config.toml
d_shared_expert = 64
router_score = "sigmoid"
balance_bias = true
init_std_router = 0.0105
lr_router = 0.00133
vocab_size = 5944
norm = "layernorm"
norm_eps = 1e-05
optimizer = "muon_variant"
lr = 0.0141
beta1 = 0.95
batch_tokens = 131072
train_tokens = 618600000
steps = 4720
dataset = "wikipedia_en"
Below are experts of layer 5 (counted from 0) of a mixture-of-experts language model. Rows are named gate (a neuron's input weights, with its number), up (a neuron's input weights, with its number), down (a neuron's output weights, with its number) and show model dimensions 0-127. Each number is 500 + 40 x the weight over its row's rms, rounded and kept within 0 to 999. Numbers have three digits each.
Before each expert's rows: "comes after" lists some tokens at least twice as common just before its tokens as in all text. This comes from a sample of Wikipedia text that the model never trained on. Tokens count by the router's weight.

# expert 49
comes after: " (", "==", ";", "\n\n", "===", "-"
gate1:400496418456471526439541458531492457542483471506509423505451597508489502538538455549519460544425475472573522485515442494555408529506541465516481519450496511508517499532521489424539509470520426505539467533478472449542489466445473497536543552497536520549555506534484545489480472599487476563504527565487457500536523580524488531487531502508447494545525465523497492470500429474441556555547
up1:462479533510462383525470483497456488502532521503560555475499547567461532527450440487492474513570508482403503476526519505469501420437488549463458518494549481481519508525569485530415563521505575508477543544540467473495592518569462539486526508521436435484524505484519496478498490459494435458528435500501488602472553462496465490512471478429516597487514595529509519507506506545503485479477
down1:541485489489561471477493515482553486479455467494521480487541467475494480563501591421507417524497545491554450469502484488428580516442476554460540449480467488452523571491495583487472469470551539437524544447541563458545468551541529497524488484476504512527467477577498593513508435486562528437473465469461461529475496417522474507469543487460561486438576509444557542541510518477488522520494

# expert 112
comes after: " |", ";", " ", " /", "0", ":"
gate0:476491523409446524533481517556482483523437513455451534494522517443561473470615531495483452493541489531473472476489481480452435502543575497450458512512490528475542400482561537583509419529514468489519462473509520508569461390555476523512547466447531496512482487545495515454484457540498507483453456537534542587448476498532445510541548527491473581466465473553490537450540527517477476500504
up0:528593484494514533506452499467488499453507539491573500491479542461523516438483485563539508435442533445541485486495508521444463530485535544416533517492491554434465509433471554516534472510544442483460498545455486510523557484475543419468482423444523424476527505479469457501530511522577521528426424597472501517475492480568597515507539478475467472518469438561584531491543502473493497517507
down0:513541529488408551472560514567460455503518547521542573485480456511440520494503573580453516426540510512490490472515467511486553504469542488523522466550427533501498497506459419559506508532474509456504505430561440479471500535503516488508402534485562506464547498508442481473460495446535447576523592499514509495441506496441486515461484482529455511506472558520508489499608475517537456409532

# expert 9
comes after: " a", " the", " was", " is", " to", " and"
gate0:520488495513498461508455556533477526488481550485435502582524417486498458562449486480558572577470504504534496545556388515497407501494571535447479441496512533475504469506513543529512459509479551503438539557479492463526571514497522512499523459524517487464459490550475497532515522532566493496501422453536506400529530426538528517447521473461437526471572504445461512431536516520430481526529
up0:520458476540498496489492569494499502481529467500551493565496441478469483413519464469563508504556498518464536504519471492473516516408490492480495521520519519476505471518485479540525508547506470404521511502478496490477631444534561473531471480463585552516508496503477471512468504476524548469536498578496540533503554460459557558455540560445486504515573411452393486483513428454394470531525
down0:572563521533486526491449485472540386477508494463391506462550541487492459480495472498511516496456445539477466452533464598538484475567501471457552472537509544558508582534470505536537478528506464554518512517487510539534461451527515492508504457521460516465520590529525467476485495466504427492503430449530501514585535440469558479437456566507523504478455521498499469588480439528507520442443

# expert 97
comes after: "\n", ")\n", ".\n", ";\n", "==\n", " information"
gate1:388496469555476546466473516502513481546462524542494576481560546458570439544452475527483472563475535529513519547549519538484470537462490493541508457468478496467562518587499521460462481512497530494391510478473464450504537541525488437507640486479531509541521430436548466507505548523475433508483523488505464497475411490510575492505522485490548484518457440487471474528551525488509529432462
up1:599494555542488537552502513452464520438542575524503526510481519480450506478518510470522570505477530456456506507490448427507498554449493449426534521495489487498441514487503502508502538531516537498561472450480454482543544498514487459452394476524524562597434527532504437508555502441493537485514492555543563531514560524518431482475435517574485420496549563460518465447434482524542458506512
down1:472434462495546436508450492513458498501537556522507462569483531430505456490460472477507424493456609544465514495541528522520466470518472465553502460567520497462530527602523532457476518487527504417488508530483541402509532506519561548527593514515443511450497505583562488472467514546481515478519535421487549452475460455495529508419479503446439551527449534526501479571499502518482482494534

# expert 121
comes after: ".\n\n", " |\n\n", "\n\n", "==", ")\n\n", ").\n\n"
gate0:418438455462517499471562451495486540516487528575442496511488487449492574503421516427510521529543493494501452558518548582545473441459473553504528446525549430486483490529556519516459495428542553534453471531542525529459549493539475481458505594487516490467529463551528486531518456487459443528568519490434483508544451456518477439441481513520428437436490484548543483518550466537539522514500
up0:505474486550416509507470508479499472501542496495564465456564500577521559514545502475496442592466504481509488523538484504444521567505514432494457548527570525485419617505576438507511452512465427529503464487481472499529486533539473505511456562557521512419512541490500483484503506491480490494427448548470518525514514476460575517548498509485502379529465503484482427492515517479409522500564
down0:519475511558506507495478519522475470513518484448534421484431531492495527525494425556434424475555475584446499503521449463508510498537465518534449471476502532466496475522500580454424561517524490452478543550531509542579542555436521547504548411436494468530512546565498462443470492464517523434444576512480430494522538506519511554444482546568517510489532492495511471508429466467586502515477

# expert 26
comes after: " the", " a", " \"", " and", "'s", " The"
gate0:458515477458459432438529539469548540531462559528469476518490468454534527530473529536556482541489472474473450541499436539554472517507526526545484472508439445480594449520559504515474518515463478439581514516540504422455493482460473506488584567504538496507477437509473501456467453430452465540513450520499478527513401490498478519547466533505577504512492595575473461509564451500507584476479
up0:471550439510453545498498513490477556473490557503478515452480501457505476524496572528529474469502483549497435539474488437463487537445566522528461514528496452519494536499529488563460510511519450477522437504469621479496405479482520528524560513436519404531557532576493521455509525441530493563455450475546459459440518581481447522585538453579542516482547495559500506465489468521509522457460
down0:460536489487470490531534558461580537506468485512520446558465478486405471497484510527524498502477569509541496527517526517527489542522474520489464510463419517512573517494489477399503476413504510509499529502490495500532536517497491521486479439492426486563460512466389480528427529452505469481505508532556506576490424517484542561542581518509399536515457446590527447500412478549537489471505

# expert 16
comes after: " |", " ", ".", ";", "E", " A"
gate0:492529416516483523557415492477519523499504494473494488461517498470452518481475430520478492573571497490525407530454490504415439586449547497515459499529598443486471560514518538413482491492523488507502510547512477570465473522502480443560491495509521478549507487528514463475481493552499497525492447512458540495493432535511465559468616552517574490428539544561478527490549451470465430501513
up0:421500517510446499553453516486467513484455527534503511544524588472535506544494510493521478576530442483491458463489569538425554537450538460504477393495573445501506530551517535455472460495578548558563473533496567532457537499465438483511468462458516471483449489485536470537427541529498472569506430507484461457454543482482490503508531494547586488469480536534485551492499398449531468522485
down0:547515507533440430534529484458445539550505491508458446559485524462478557544479450572458470500489491488538548443533483508493524510527416449512533450459476584596499550491546517503455475400527510465531534450457504511443465473409517440448463508523540551558482506485460459531489483487490599510549507477490543534543576556481509453514464535502524433475455494568474517490489512499535533446511

# expert 120
comes after: " the", " The", " this", "The", " his", " s"
gate0:511492510457494498573449490524496499478507492443515530527420502523397486536456521546440457460490572574384486503589495569456533524476576427549550498526521512451454498488534522502500465530521522475453438474420503536537501600491506517455495494428446558466507502549485556400487465508492500462536561546485502503526486496487432496519506545444511481495521541548518522495540482539464515508488
up0:547472489513531525524493513483439504475497475484511548465494505482395571470457432474515495445419499523491593512534459546421544474523554492487524474558474471450486541498493541427538493453512455494485536504480398536471515521462466582465460504444559544531445516468540499445502582457493490535503504550508554590474557482500528500529475552457518426514464463438562496504573528493520503505455
down0:537483570545505509553436512521521464540553508533454531424486524514491498578484489528412552498537491463466501480534501582474558488583535530554430508465484425483465518473473467462505574510552507505503497468448481435478500541458517489510540503547457530520486395499403550379503540541491576506497496543479483420493467526503463510512480515520524521527527551485463435475512533529443514469527

# expert 127
comes after: " |", ";", ":", "|", "1", " /"
gate0:504533516470529489480476502518529430501492408536515479473472462449572443523509508488468530535450507524464475545498539503504415392510400480451481523446595574445488430534456525470593522536513479572464461539495540543517466581504514487506475483536463445473508496484475495492602573532542449519550440509479577528493520497484500493532486554507525491530455516502542522489513473461500544511558
up0:502486567428594488479493526532478565592479526432476556457536520470487452468458433426461454514459475516521537506520465479488487535505488517478509499466532522451532474500501581492503437462467423489476516518500515492437438494478523522465465408531512507596478509530426479558449532441520439525499492565483544452503540494493556523544544541564486522513557526460532500430597481471494512475517
down0:455534517430508563416484482480488521447530432567512476449475497524479470432527522511502522516454482475455512493444521475521555451505479470524506495510545488467518523527469576500525518487475486546570489519478489549487493556478569437496518541501463430412467513426461478464550539611557539506504486482503430491519477497474479584484486561471496489587500560450460549523619523456522531475515

# expert 66
comes after: " ", " |", " |\n", "0", ".", "–"
gate1:504468496487411515534484489508423519488486496464500561499550541460531449483593415500520495528484502537503473502454488526550454454499502430488574461481553410482536508526592515525473514511426491451507492527415533502474544528542481565498559555443495466509529518531516463555487494571491542500488512588431437529515575475489506455518482432470590539485528543508498466487502433436478498512482
up1:545581534533515545428436463526491534511532477529485502432446414394507496478515521553534499511530483552504517542536497444426531505402485495461446476504483535451450481491520460504490522490559550438507509447560486507472469562478485482530500583512521521535489496472549492493556416552421516464529503473575464489476488559463551513476514517491518511531407500504529446467539497451490562445451
down1:535503552521424460519491486568518499519471529500476449550475513547519508486506503500503472543467495489479470564573531433570514456486440514509543448537500563505542503406510480513515419428449511559496473486520510482489510482480516435493469540502502518443493536453490487485527582518468443522453494509479548517430486552530517518533514496417468545487535432474514527509660598507440501471458

# expert 21
comes after: " the", " a", " and", "-", " of", " The"
gate1:554494449491480547468415511465494496497487496500505571515522472456461495421486508582527453566590484529496493571505559516449440538408552548501535472481507468477520504513486572461500499522555512508486522515435540460541469515513494468502465422556519473551451520497524541495504419468499521553477457490457473550463518558477526559471498498521439438544472558489535437428547486539547498481400
up1:521479506502502523473492506510508482504501476460505542477457586529425562455501459495468457515526548477496465471496492543547532478456496500438512497516554527486605487554512493482505450465469540492593552464421539460496526519472443456458507472510507506547441536487524504461449522465497517598543549522451537585456457455416542490511443477509509498456542452520411530464515588520520605491448
down1:541521490576460441501541520559512423463480506510545436441521495418525506496551544461504513461519495484406470518545453558485471468513477486448585455490473555462540494499456416497471528501479545413480491518527604453534538523528426517473462578540547499528518497493489512544490459517524457452503460571499532492552527573493494522518485519489485532528469477505531538530457591455477478416508

# expert 13
comes after: " the", " and", " a", " to", " was", " an"
gate0:484472466452497467452533426507432530481484508475483489527447447504477599557516549495536540552465435498453461559478437507528484436571529577525535486530492471540490439487557496524499527453500526518558564437477457492438550495492493477488589453521520546469491452500550510509428604509491550532572488498490465453470466513556466489545552484520517498500528478428570505477520485488480505408473
up0:490544497486526482449528413500514529449533430469456453512450458395494539515513503546503593531422384532531562565435436490493456523563506572459522503485482536474506490448534513522471543483456596521489521536460476502457536451547505476522547447497551545502516552512471487512519567502525549541533499499486462482524437511459497488463437483510434547546488494508490548501538498473506550470433
down0:579504537438517487546501481428518543518603466432520512475521525523510523475478536415403540571494533457547506488408406536460526504472514483407536477457534499475533473515477493535418507497441511481559563505445468505521519485521454539545508483472515567441460477550552488533452506519521531539466519433492449514493492518503494536503521550493482532469563441431575543518493477537527485502502